config.toml
n_layer = 13
d_model = 96
experts_per_token = 4
d_shared_expert = 0
activation = "geglu"
router_score = "softmax"
balance_bias = true
optimizer = "soap_variant"
beta1 = 0.95
beta2 = 0.95
grad_clip = 2.0
batch_tokens = [16384, 32768, 65536]
steps = 7378
Below are experts of layer 9 (counted from 0) of a mixture-of-experts language model. Rows are named router (the router's row for the expert), gate (a neuron's input weights, with its number), up (a neuron's input weights, with its number) and show model dimensions 48-95. Each number is 500 + 25 x the weight over its row's rms, rounded and kept within 0 to 999. Numbers have three digits each.
After each expert's rows: "mostly gets" lists some tokens that are sent to it at least half of the time. This comes from a sample of Wikipedia text that the model never trained on.

# expert 23
router:509538476495549497466517528517486483521481531515514478516525475520440527497488517498493541501505477523522452474511526501449502470510515477491532
gate0:464524529553503504519438499530486464506499514538526484505494522506495497513539497500501499495488460511559466470495513530452481492551497496519543
up0:498521522506494492512511519483538528483530506548492552475488531546484515519528496531522494421476441502480477479493496514493486466484502520496508
gate1:519484454506499519525490489509498565494493543504500545499483516515526525469489518546514551524485487498462467508535443494503482513492491488476477
up1:531494512498460504484509452465534488532490500504523526517441476499526562506460500482510508529483503494453504454533478498502460507514446498450509
gate2:499531522466517456533508459491482481508512542469515433479517496506462530517530504535504548502512515547476489519525545484468499486524523484520524
up2:443493531518439517504472513520469512486506501468509502514464519523504533514511505506528463475488484521493507513473524499542520494509514491475503
gate3:435516550533520503494531514519522543460498490472509475523514483513455490521490497483482451475527508533503510472530464471514496507471482498515511
up3:505515508511539530518487536525474509466503549453546476480512504536511465510493485472502478513514527493494531482517493479513501522484524553483490
gate4:524561528512545510499500525486488493522484491496477527495533498542454535508505472491501520508566542496511458525506509501482552505535503471503513
up4:501436512486485475479519460544542517475506507535464453467468479493508467466515525495492463473508478541482533481510480516528496497475511504519515
gate5:475552546453478546500479494516519437504481515480510476534526464469445510490465478540484507476485495516508487496483522452491498500480480535488464
up5:458488514469561486491502517494495488492480496488472505516449498473549516507467518506510518508516445492458555497514462476541534487467491516520483
gate6:474530506499538484501529465543498462521467529526530474485474471539482511489492485479544474515514506532525503478500482482499464468504519485487500
up6:503527478472493520492481498487491493504501449512505515562517512481488468510482506519492556522479511478493496497524476495535531496534449507489499
mostly gets: " •;", " Boston", " Angeles", " Philadelphia", " Haleakala", "ville"

# expert 7
router:517462485504517485502504466482502477535503504508503518493533512528513552529466464500492493469523510510506483485519470491458499494461561527492482
gate0:495494483482523469528528500503489505491488483484530502532505499525529477503500472466487493514488484492508499478530454476522552531553524516474510
up0:497500541469487504544521473507533534450547520488525518465472477499459472484491490496482491487521539497503520522448510508513468450509439502518519
gate1:527495501486473512481529476501514489485471484513500503495526463452480559566460483520452459451462511455507499489506514435501457482523523516493498
up1:499502510481489499491520513489477508517497497502468528518500487492445511475491440496547487515522544495483504438490514492451511492486514461520501
gate2:555532520497463500495480511504462463546509516521475500532489454501538591571530463522522499516475508494478520496502506490492490481510533489549516
up2:489492491505478551473489465506485472533512500495431527482477494492540472533494499547501479496514499546461488541481483501507526488468501473498455
gate3:523501477530513506488494445482531525499510494507517527477492495520481527430490485476480499497519505538508479513520510526531461498504521532486509
up3:496477440534509568491506460498522514500486484521465503535466562497509506485501528448459484499506493511448524506449492490524513555530503469491524
gate4:539486509480507500489457495522498507489520468502504502500503476467485486505489513524505530471497495483540556510499477471527502499502527510461488
up4:495515524503534467512493511536520530497517543490486508489502508492483471494484498471529451492489513521541465492568481504435533498496508530498505
gate5:533513489485491511479498508442474478539475531528502500478504499466485532485536519539507544561493457516493456513492483509519505547470479528495466
up5:491496500502521531462496472522517509514515567489506530484530517494494470504563544469473450504512516550471489506515492511485489498511541494483509
gate6:497522478541464508494526455482496524512490480483535533515510478499448545495495501478462503484511541469442499479486470518468494484462504497458441
up6:494455536466500504449470511466457500483511527470520517511480467547487502456474535513503436500546517499493518479507517482472485458489496525493513
mostly gets: " they", " who", " this", " which", " until", " these"

# expert 26
router:452486479519498514540462501484485515507499516519537465514473513497504482446489469514485502486477511497508533553530539495510529489512511520522484
gate0:470488536501499526528473522497526502455528516513499525482490510453507511509512501484537466509471511544525511457495524506473479502473506501492556
up0:508484500497490490460481513488518563514450473503523506520455510519490486489471479491455518464486516486493521552496494494501495462522519489458509
gate1:465517513509486508516480510488520529510473521501531475540505512488470539440474537489514494518499516513471543588505485517494494552488485488541519
up1:468547487496558462491532535450493473492504486499487488523547502481497495537502516479485512503501431507487499501465487479482490498497483530476513
gate2:488475476512532491471479504513504509555484469503467507550458494541491458470517483504484516495516498495520471564498518535501499530522472494489524
up2:463494495518479512490483488527522490484457488481519502493493502500494489462482478478482476454496507501483482541516551504504526513474515475514514
gate3:487502532493484469530499462489521460528528492478536485518463510495501465474522469498446516510504510497538536497531529471496517489530554536500510
up3:510498534443466508533491487511486498557495522477506501527503486503444496482485457513526546534508519515527493508483564514509506527512510511512496
gate4:496507522526540555485495497505536464559527496476480517487516484514495464474526501486523527500487505515471473484502515515519499490488461507424483
up4:500459488486511494474529521484489476545510514488499521479501512507516508459533497500570489509520492465478505490472456518497515479485520486466515
gate5:507505529447531508470492525505498466533530509538503481525501504503502499538488508498479501485481482524473483535492508531494486480507496532543476
up5:497480513486467521464520483462507478558524479517519472513507514521491518551493470551500486520490493511483519502510491519492533482478425509514507
gate6:500508546411503500469509472518487510449531478509491486501510500477529492483522515524466449470491519490497490488457504525551495478528548479477518
up6:527523553478535508525490480525534481485475495537478482473491513501517524487504507526494537498530514472494483560497481504473499492553535488527484
mostly gets: " members", " areas", " groups", " others", " people", " students"

# expert 55
router:492509464502514465479526514486540487504473506512518506482508429539493558502498489482493523474468481513508466479533522465474510472509525512515513
gate0:490507501469548518492512487456492496472459513492498478494482488507456567486513537494488542518490513439505519473490554471476490522509478529495471
up0:499484480466556508489520493438515505490514517508488455487521501476490460471535485482544503538518454428517495515536465502495489502489545494534516
gate1:452498473527488480499508498510482440461499544471512505467463452488440507574477527472491491458525524492529529480548497511526506488518502513465487
up1:459508454482505473492486509490519496516521452531524521458534548476538524495525485487532518511481526504507484537469519522490516507505458542507509
gate2:486528558481479515505532520524539463470498507516506481451552489506534534515478526512520489508471478498480474515492451487494474535464482479481476
up2:472511481437468457525518503477505543486460520490505480506505482481457505502499483501536527475521465454480466499556500476474501489512440527503498
gate3:533493515463524484488507471536458481506471487497535505525503464545514498525471494509549478465504531543515484498462510509520538488517532501492498
up3:447475498507518477496494487516487501495489474508456495534452529475506520486528466539537456483495455475510469487488541505480492496511523481478486
gate4:492457513508463460512515563441509465501495488506519504488513471526461522500538532459535501527525498526488463480474508499513486485483497470476521
up4:513477506514476515523476468524499465510478477468507500501463471464509525507533505496522481512487490537523493509494536475505488514509472567475504
gate5:475472506487483479474510462488536474534510507461501518480491479500494517479479521529568534492509547511469460494440492518519489499495519482529455
up5:517489549460515503513528476467521499528497492484459473473495512469524471469463468467502447516488458477524516493502551460491463505528499544492497
gate6:517519470509520473497510495448481493482500517511566506491545477554549499495509527489501525508460508486459513531501459504491544538502537522507512
up6:514505498469477506500432520441518455537492503543490510462476493522521474473530491458522509512484486479539499494545498509496483503505455466493516
mostly gets: " Angeles", " Jones", " Johnson", " Williams", " Thompson", " California"

# expert 14
router:468533456507522527572500493465476485496489494508460524542533493488511520496467526534476473502528527490509484488498496540466496488514528507475505
gate0:557543498499452509514503503506487499499534581508473516510476494523505513516475486506511521537521504492500510487525493505500498525488485497492500
up0:458491523474533498489493490504475474448522488464510455497531527461431500505542478481462561484490510468542485503499484495494512460535475495484505
gate1:558495502499513529502495538496511512490494531424503494535494514496509518511508511498493531460540451505505502508495471480502492473531513528518521
up1:488544481473494499523513505480486478478463508494520473473457509516495537512449501500524508507487501537547499515489476510522521491451524469526466
gate2:499456493521455497503511502443469513502512484497501482515481527507507519494486518418494470466519504476479491477487521508537547503515482509455526
up2:498542464496471500487445490473482467516532518517516486543504477480508515541441539509500481500488480507503460509495458527532450480524522485477527
gate3:464511531475511470538485496500511525484502486462532534565502476500506509495513471537519469481516497521519486563542515499454508517496516523458475
up3:474487495530486475528501490538488518460489492465488514463468514466458493506492536515456486515481487451468507477520504488492489464516516491461480
gate4:525526467524494474493475497516476515507485527522498499493500533479474553439464523532454482460507523498550506464517527538559492501526502516523476
up4:536495516507490504507518515502504523515529535481479506502533552474529488489501516524507475499516516498531504499485457494450519504546530491498501
gate5:473547506528513512459524482494521494526480503459532510496471483495493486478451533506494487486507487443476470534537515497477565487481499531511469
up5:444499543478497514518512504510488560517506535507500508521529491511553518496523498502500498474472525506496498536546467494485516555532484515494500
gate6:491495494515469470511504489446517532493477545532520510463557459512500550486495472536517511521514531531484515517501513505484496452486527512511455
up6:533476492517491493489522517539527517481486509502496515504538521516455478538564506511544456543491510498498520490514515510507515536472475513482464
mostly gets: "\",", ")", ");", "%)", "]", "\""

# expert 15
router:526518507458494518531499459538487510475477527443502500482470515453485496480472487478501503494484485479524533495493473495516517511489501539518499
gate0:502503483464489547532531439524513463506489494484497544472485463492513522481506488506477506488487460547505500564535505462498485520538502507493485
up0:510532534478483517494437503518516486518504461535484518513478483520480502523486503494531507500494463538494489506498494532495466500562544549494519
gate1:522520521518498511469538465534495489518502487460505487474550460483522493521454526492484508550492448516454513523537487509502479526493472522477484
up1:476524499481468513505520526502529489516507504489475510502500532515493499475447489513498496469513503506515497496430545519490467494493527533487480
gate2:499549514482475502491486470522497481497492557476509473446528559511491504465493500473461554480478504521478501503510498583502497501508491520505452
up2:515496519483483517507474483478528486477479529504526472487491525478487499519508501510518471521480510451478489488485525496538479566486531526512481
gate3:486452510517473500541507465514527529508522513465498499492484549522481512502500506501519482476547534490481470477489461482510558514514512536454475
up3:503488531530452497508512504489487445505506510499481550500533548461516509500501484481474502458524492490505527497484489525477445454478503486557473
gate4:488545461477474523491506473490441538521481496468486476446503504502467493491486489538489523538531501522471507479515502491466524535521498512480514
up4:479499487506519483521458497488480460528455513511512476472521528470520511508466515484521447512525519528469510499481511522538515521508520513511492
gate5:528510520517476540512489507528468477522506505495482498463508477532530556470504515518546466550486473506522506524489489504464497509505497517505447
up5:530460515518516536516510499523469481495484511511493490531480509484540541496486507517483471465477464520496502479477484506488478472511479553535502
gate6:493481503514509515507458503528481475505488547462519528499491511479486486472512546485503497514434482516543476513467541461502540496476510504486509
up6:517501516489526515491517476475467514536532445458519488547510521421442503499443480505493517488499472493509521509501467501524495491483496531481515
mostly gets: " car", " water", " head", " red", " air", " bar"

# expert 33
router:498541494513465462500484462502489485512501507531505509498530504506505481523497459513485543527500493472520544481488489466537514440476507519500481
gate0:484546494496493518488473503513512514522498512533537492458556523507478449524437518511489540523484453533552480502510462485519509460533519519476473
up0:471475482503469514489480517555521504529490489510523515457500488507530475522485468541504516520488498475457544477519518487484500526481570507433507
gate1:477463532525471502468499455480489468462487508540579545509509486517498485480482499503436529533510471470550468537504496494487502470536510518464505
up1:485472511514517491518504505554496504449515496506534487477501530496475523483464478486481475530497530500443483501485504500524489480536531487512495
gate2:469511490529482497489510509491490510559483484475496509487494493520501491498493475453454484507458522454511471545457514515489491475484540453465539
up2:479505555486477486483510498484496520504527511475519533466474518524405508507510493508487509475440475476509499523472498527491501505531547506493511
gate3:517494519467505500512471471481521485462490459519502543509485463495445462506449516474503530531482501501507499488489510491510513503492513490448473
up3:539505495462492469519429499505500555495488531521505503542509483504507478516456483514482485507537499527488507519518494488553529486512505521509515
gate4:496520492523482488537456503484509478460500481506451513494460478542520560486514468489464519486491492495484533515498542493510534483499503520506520
up4:483489479510493537510484442496484499500482501500471489524529515503541507500495486480509486460506519491430499509495529481556502528525485520546475
gate5:504525519538503509506479490461473518522480516537499502505499473473479521506507473537480498544464458480545528517523501517529520482533541568496526
up5:484516514518498487479525489509469510506508496468520528502471472467499502533492499512514462511527492507471487493528504530467421466491443498481585
gate6:457501484520554470519513463522560503500515517521467494487510491499483484488470506505541494470532507457519498492511498534504508504466468506490523
up6:540516501477487475483532485454503481489573507492484488525532512538518479454509483482503529519467538500481513504531464546511544540507489499506492
mostly gets: "ela", "o", "ico", "ba", "ithe", "è"

# expert 70
router:518526505492515514536496487513459498468463482457490473508504488482503523496494520540457524540512528497504497528523515495478483498519529536533471
gate0:529524495518487501496523498527494514476467522506520472555462473530499535529490488548420517465510508548505477503467519497546488488507477542485525
up0:499455487504475507554512541494479431552510485465496478519498483475517503526497482530473494498482499527477494498460518505525526462487499566504499
gate1:503507522495484527496527535509494468524499465538486497495490494515489563514446452519471503501494470472496499511533517495463451482504510516540480
up1:560509495493480529459494545535494481522526451515507511497491518495521516489517502529514517464470507541510490515529520510461503514459470489567491
gate2:493508498507491526517501460516508512494492553523489494528524480524476491511485535517478519490582515512486485479511526531500494487529492487484515
up2:501518511506507489491515496525509479513500531516537487518557541507520509521492494489492541502472495515561489471503532517471473474501480515491533
gate3:548515480503551540493495538504503470484456494490490511483462506516464502493451480505490505525502502495494528505522472500530483482469515483501449
up3:516530529495530479541486471492513506518497530447502507480490485520450538470461527493459507494505515472531498514508524517505480481482534499515512
gate4:488507504494491480506534513478523495550501483514514514504539484488530563496510524465491496456502515493478498538494504467559492531489492510535502
up4:490529487474464506506483475443474447524471513522514467552486525547568512506468508489549493529486511496504512521533480488459476520497509490496510
gate5:527494516514518504544489483512480530488492492512522436507487548485479534496460521500475501526465519473536507521500517502517501502518474503549516
up5:514528509506512459491471551481473486474465511546523504473514520510509513480466569532462531529512507478537501545511515502503424520486525498508480
gate6:499562515475521519502510485517464537480462537464532525492515477462476537444492513481506492472516484528521473536468519527492547477499496498535468
up6:526498492526498474501449528518518480490520492473527561513475467456549498484527482460504487492514483468533492451517488527531506495529513476502491
mostly gets: " guitar", " aircraft", " water", " engine", " space", " glass"

# expert 6
router:467502481503491482498503504510457462481480534514514485485538476527496540514545525533452515524456529485513480546499505517456489474505521499487521
gate0:468435482521513474492518462483536459484509523491543505474521459533533509478494504529493510536447470512522495492485510490504533476516506506526502
up0:486503466508501478483483527441511481466500509501490509509523544484514504492503515462550498491475489490492487493502496526504515466524509512486588
gate1:503510466554458545493514524505488530503551475490527494456534500477527460485511492543503539481548502512545511504474482488475488529504457523477486
up1:498496502530490548506489475483499495486524520439451525496491501499560507522482487558462523510528489496525512540511519539522488508531504509518504
gate2:514514506468476541498488493517477462507471515500494475522490501516482535540521488494475515523516493516510527498467519480490456474493494441474533
up2:483505470462495487468513483501501501475479492463427468495515485486482518482458486521526519526526540490453507504459507492497521464527471524490497
gate3:539514514535480493480497457505531537485493481517458458524529504502472511468514479484468521509472521510537506514495495492513495498500511501478478
up3:450472510532505487514529512482491487475532522537469496545515535472486462490471517477495487489528501533466508506461529542513498504485540462501506
gate4:483503532477518497531533480501478485551502549551488466468491433550493506505547516527492491495514497499510484494505466514508485546485523523539499
up4:509522482514520551517531503518520546528499499500489528545504487533529508498482495509537484499501489462487482549481504518522522486491489504495488
gate5:488538481527505519527511507481467487492531503511549496501476465513549521452496527541482527538526491510507480516521492466517494487498520498480520
up5:502449506462487508503492500485515514505497540505515507523538502476493509539505536486481463504490497490503481533538510538570491541514500495529487
gate6:494500456552531492531506516530492516461470476484497461471549455533504488468487542508534529495512513503519500496496514481498491471538526543519482
up6:543484483464517522504498523428483539502493525466485517502474515465521529509462485495494499512481499496470496507467498520467486484487517466495512
mostly gets: " episode", " Festival", " Records", " version", " Award", " Society"

# expert 1
router:479510476496516492473494513509511459482537496488508506469521496544522514508486466486480477481487487480528492531483491523504516498528499473501518
gate0:538491515489484496518500501512497512501484572495509502497505548461501498513435505492476534489538504486465522500500549506488523518480497515470477
up0:505501483481534485518470484497489505482533464501501505506482499506591474453508486467468511523496515472554471494493497503509529509524525477541544
gate1:514539550524535488496473547504512512499505490504459495520496537502532530535522482533481508509508466461532464508509521496561505495516498509501506
up1:559482578474502470487512448543505504482502491531501492508517501510500517432498504500538479555529457517512483501518498501488523422486548494559518
gate2:501476477523510488489513453491528545525506471461476498520476488515484505486497493485493485479524516471518464480509496568503534502509500494469502
up2:515498518479503531517453530522451508484491551495492490493511426497473449519518482532509507495464521530478488507523470534525506534492514490501484
gate3:509525522528516482520506519478475482491496459484525507523480521514584503455515523537519464521513503514459523516524498520493479508486465492484503
up3:468494521510531531471523481474471494512517479503533530530472512493505474504495466468487486452470507514544499491466520505550501501522505506471476
gate4:473488492503495477510519470515524498474518475505521499514503473521467496500544471500529472528482489511541477544473497482491481503481531497501543
up4:502524475500530491516458501524506500485506508487488509508522474487515540505482521538477477517521521524536500471509503531500515488541520483513520
gate5:479495560511468493499501466530512517521454544515525478512476449514556535503505442486471491524497522479447478482517497543462506492529515456527490
up5:533453494496494511514491521548528501521467527501506497476498496480493508480530475510521488521500533496478482491494465505454479472498446508493534
gate6:486512499511471516473486477529502503457513511484526465506523533507514507513501506514467475492462485532529487494496503547451518485500496442469490
up6:461511466503520485484536500498522466505516484480518553511483492531478462504536509493510471525461479484511522528507504493495515549491506536518520
mostly gets: " Best", " Love", " Foreign", " Social", " You", " Outstanding"

# expert 40
router:518529488517467525516477485526508500492484516508492494515494459528504551546516459487498503451421512523507471509470533491463534510490487481519473
gate0:487540441538498511491499508510485512508494482506456509535507489496498527463513454463555491498467514561486531493514466545499507511483505460479532
up0:536506504507496501493501475510455493504517456475481485505536502466516504497483523527504466494504501493510484479471497478504550494479522478479534
gate1:518552490498491518510511501527544503473532518526498533517484513491464498555507502507539507493484531515487493508463486493492475508509513516506482
up1:482520511407478457488518534521546511519510480470499485503519519512509453454494526471513472479486514489523514511433544489485478488433507515523485
gate2:498521519471461491510517507529534528520450511515504478476487491497491549541507482492498483515506459494513450529516494539568504462490486517508487
up2:482511515463496490506477515487532509470539508469546514498487521478510464512483529531483528482509537483510516494489561485462490518555517505491502
gate3:480550480466516545507506494510501494480477498552516533452508499465483479519506482500506524498514516511482492521485548483486521453499464543500464
up3:499510434464482534463514470489527498506543490536519489555498517488492500491532503523515499486540539508465473476503515514522553512480521506533469
gate4:508498469551499485509515477490512457504487538450502505523506491469508504504526510538465474470492474528500497542494514489487471471549479486520450
up4:493492523459469518481500549513439516498498473557523529483521510501475504493499486491462455503475484518529478488512486551483495552483542543523503
gate5:589482479507572513452517495517475501466489565511487506524507454531492462483501489520502514490492522464517522510524525485489508525485468460472495
up5:512528504492486526512506510529494546480457514518512515471511493514497474470524511479524502547492522493538526530528481492489515464497525489496486
gate6:542487523510536490496520461518497478445509560467522471498516514505464507490480532529507566480493472491518502472462501534505482504557519540463504
up6:496474541480510516502470473542471463520499552500509528478478481476485566502471517500490502485482484491490476484510521473460533500498521503514545
mostly gets: " William", " Royal", " Miss", " Great", " Minister", " John"

# expert 4
router:526452507481509541501513522460501531531483502539534529501521518505449451475548523518521489500488479479516490487571494516517501501526482484520484
gate0:527507514480488482511530466507474501505509491517540529527467486465522508493479478518434506462469535524519488510487502538498534516475518511501503
up0:502512525523473533502487490515494488508492472503516508481464517534539524511494526509514496539510459520474464516508503459510539461482498460467505
gate1:476510521523492489515491459507486451466511553498522531500520535506517480515470493511538493503511538526516490498478449491494498508524520518537517
up1:509529440484502480483510478453477506507500506482528500517494500456518512485535515482489487454486509527548548487525475506517480472503463522502489
gate2:489482472472511484492500452505496541515506521468533540499469502535492501503514483516553446479458551519450535487529529493491506517521497502521480
up2:517500462470446501510505494459480493474470546503423520489508533485459535490524494505512516496508500463515489532540499493504515500496551577489471
gate3:477513494516497551513483517451457487504531489526481464501476520539457505507518533566503497542531509502512421496506487520490497477528488490547499
up3:514479463504449492518499420484505522508480506470501490521462515466553504472496530513469495522540498475501483523483502502507479470487504473492499
gate4:489503554505512503462475511514531489525509516527525486497477500537478498470483521540440535520498473510466526502528528520505550508547489522472506
up4:477504524485553513508523506496474517471509512532557497488518491476521463522497494493495501542495473534453531507473561534534495512531495469483484
gate5:516498505497486499521501490543480515499490492506500529459495529516483473492529476505509543484502507554478532524537490523491545513492586512482496
up5:510497521470538497458542500462486495445481509503506525517486478475549491464501501504473514501485518488472502510509498497504523503552501518491529
gate6:524539490453454501517493527555475497528520499486478496500484512500489485485530516508437502502506531504518470541522551544534462530537511464491517
up6:492491472508492518532473486521508517554503526532473486509499494507518507526486503448508457488508424464507531535496555494495501522486480509493505
mostly gets: " MF", " Apps", " Loss", "-yard", " DF", " TKO"

# expert 46
router:471500510527486465505535482489498515470489507514509486499457497528466505528490501492460502493510521501485499505534565543545505509518508505489497
gate0:507534478516505496443513556516503479489525469493484485497529518527506513487523520505496522511525464529525475537500448484527514472482519528484524
up0:558489527500548536449516501480459482494483482491524479485508512511477494471534472466527494520497501468482494515509511528519499494450522539457490
gate1:543515494531471467498521508519503528512514498459498477483490503500482510484497512490509520482545526457515472550454529522508492491465521537459505
up1:496508510520482492518489548478515508525482480506527485560497490536496457456486470475486464501530493476511508509481526584477517522488478528492520
gate2:504512472450491491516520458514471507503521469502519477489527514527495535487457503532472528518481507495494530503491498469550491523534534542491493
up2:488460518489481502536524486503529466508516516484504523522470494511490465488509435525487499523492447505479542514501468531541506505549541456504460
gate3:539474499466477498503507534469475526458451507528511487460488527480479499450520519502479507514508496487495536489491535514505498532520507487506502
up3:479474499452531488503495520566510547521524533501455481488479476536467528507484491505469477530515503497514468509507489498486512475458494513518479
gate4:515490467500493501482501480506484547513514532480496507487496530490508521536483484499458476480526493490519474478558514510506495486479549499490466
up4:461529508483475490498494501474529471528467459471501515525537482506448487509491529525526500549491486458475527500482467462526552498474460487509524
gate5:491525517485483470521507499523479484483476518503529499501506492539502542511513521482528560457451562479484501506508500482513506556537478515484502
up5:483486519468507521500522505474510500494501443522453504555470524527524500521502512490494490535481464521533524536488472463444508468501463524495523
gate6:508539524502491486487528457473475488497563477525510468462462498493463531466479489495467480479531520496548472553488536550514486460522517467500519
up6:536501500504510508519498438530472484503499497514504466460500464531430497490496516491471482466479495520482468502547489508481517493492516509503487
mostly gets: " JPL", "History", "Personal", " footballer", " Votes", "Species"

# expert 76
router:521490513536542527496478534531515489494474481543514543516493505498489484514472522490480468476499511470455478517499458530519490488494471473490521
gate0:495520513510522497496508503514495525498485463495501528468492535471426499492514506526499532507473493468463499491531553477483478532515461520477469
up0:548513479534490497514479502550505477487497521525509494524559524475469462488504535489469452540524460518478513501494466509496475516495518511522482
gate1:478476498545480522465433519479445493483498519478508477560495498484480527501547515493475458498490482511431517496494497492516459488493524498524468
up1:501492539514501522530553474468480547535467510515503527468458469474509540519509519505517505509472535525500498501502518516521484508518512518532478
gate2:517561497518543468492498511443463514496491490510494506473489492498464494473486443497476500521542484473529507513525542531517479541464485480526521
up2:498540545529520490496543520519472482516536512500501458544518534482560498544474469477546507493505559528469462563526510499494501527505487504487521
gate3:505528503504539497442491568527527528499545520484498519508517441519455522487501511541500461495523506492470497505483477502491466504493514487527561
up3:537465504498487521502481479451503465470451521547532518518509488483519511495500531530512514475507485515516534494494525476505492456466449545482425
gate4:522500504488487510483525476508504488501501530532554480456485454486486511476452488552499492473539459528468500461455503518490529497508538500507486
up4:480509515489521481533530460484487495476511471508546496503510500501506481482489488470476507528456486496536517489498531524466511485501502500440501
gate5:523452541544563539497513501505500498470476531468531495499491554488483500482479482519523477546509467467529494496514529508457503513493534541480497
up5:498459501486545487475498477496480471457435521517473486506470478507484512484555476478514483545455496473515496480459509475492511468466518479469500
gate6:466505492459503541509510432517513505491502470476525500456492489471486530535517505509499485492475500473535441509476522492495510482509472477448497
up6:498499498511540457505491503528505488498482501478430511521482561471451521472496529515475484525494539531502510482489481535469471456486466524494453
mostly gets: " —;", " |", " –;", "%;", ";", " Starring"

# expert 31
router:501516511492525457513504510485452535509510528497504502576497471542510518474545481507550510543535486530484498492494481507519529508500513477500488
gate0:495511472506446460467517489490492503535478541475515515503520489498507484464506513502475517484480472503520487495483465529506538452541451490520560
up0:528516531500492511471486486519483524497521499514490524487556437524521496533501509518448558506527478487510513493458482516519475498533480517472481
gate1:511530486489489528516539480516450497508469505448501493512542497501480505460491521509447491532480511513505492511523471469508552521522507461510486
up1:469476540500508552494427487498542535513525505527462516491508493493496454490508506466488488462497450489492434466501487513486500469497500505484502
gate2:506525561532484516512496529497515503519501529489522488473556509566504510486491518502517478479529502480511489448498535469512499554478485508490499
up2:487500477489491516506466515518500492491481544481527486455485489499563485484494463492489464548483497568487485471499485498502520524501485482517498
gate3:505525503557521491515487514477486528558527515529506440527496487497531520516510515534478472474535533494527547514502442492499511468486460541501474
up3:496505499488481489444507494489532495505505514451513530462490533509521523537491507497497503474481533508526517494474486525501511501475514520486495
gate4:486487513458475443486519506484513453487496498519529437497525484476493501511465517514503538492501514488488477511485518521440539498532514475498464
up4:529519490525480498490511482481498501504509534515470508509476508476482503521464498502518495476436482486456468513509472501488499467490554543512531
gate5:504496524451526508472461495478509490482541517500506498487461532498515553508529530502520482511499476499497496481511474498530539491531515528483469
up5:528501515539501472482495481502499492522531492518546522505513463504496523524516476557482518505527480481439529521532490486533461564521494541487537
gate6:480578495492502456502482457523508512528491533518539445480510507532558523512492505521512468518483510506488481508532498499503458546485545501497508
up6:483498521493496441468468499498493487513541507501498501491527429489487491487495484492455471524490502478481521459461490500511479508468503498500532
mostly gets: "iy", "š", "ij", "ä", "ș", "uk"

# expert 62
router:457473461489493521499477515515524505501533510510484490492473518480495497473528475493451501466468507482468494532486505447544517524527516564503515
gate0:494540524478544439511529517475509459498488500515486525509523542520456498463536488483468500475510491539520494490546513507532482492525511555528467
up0:495479504497432490523533509500501542497514495469510496485547469474514469527522478503511530523508485440527480497475509513515538459427488478480501
gate1:529480485483508508489539480465488477520484493499560491529491527477470559487487487510493506459479486543502524517499505544518516510475482525489516
up1:538514497458473484493464548469538503512515522501478477500493522467562469519461504520467503514520471540492501492458455468537494464449518490466489
gate2:491518493457534535521510490499492497512492523462507524530501497513491516530519488473494481500515481508482468515476435522482516489527537507477493
up2:483499473510498528482481488487526513464473434522570523545516492518531508576503491520488471488509485481521506457515529456483473481512515499465493
gate3:543479521483541516486512488495505490521475514493487443504453487482507496457508547467508458512495482510497539484487464524540538504496491499494520
up3:520489480485514456577509455499514510506500464539489481520469472487461478457520466510498518467485484470484487463535477463504519491446472512490497
gate4:520473464524523458494504534534509527511499533493475530510532524504508500525552506479467497450458531555519543510505498510521482478553494544491466
up4:535496428534515515509478456500514507511514496469495511527510481501516481437545529496481517525514456499524517534505480477489485520519503463521494
gate5:497515502526446511526511515542473506463495513498548481492486521489507495493459526522497498514547476501463509503492478532478518521508549523502495
up5:495483530479488485512495474538513509514532525498449532511494509518481456487539515469484481529523496453476503494542488530471508486539492477495523
gate6:521484476458483524479470505483476506481465514529484520536494486521508511498460503474509509527494493499486469516441502522541517519493501474487532
up6:478482510477487486464521508517509528517489489534527506540520463521486461500513499510553537543505488480460512477487527529505505514547520513506462
mostly gets: " moved", " due", " worked", " went", " came", " returned"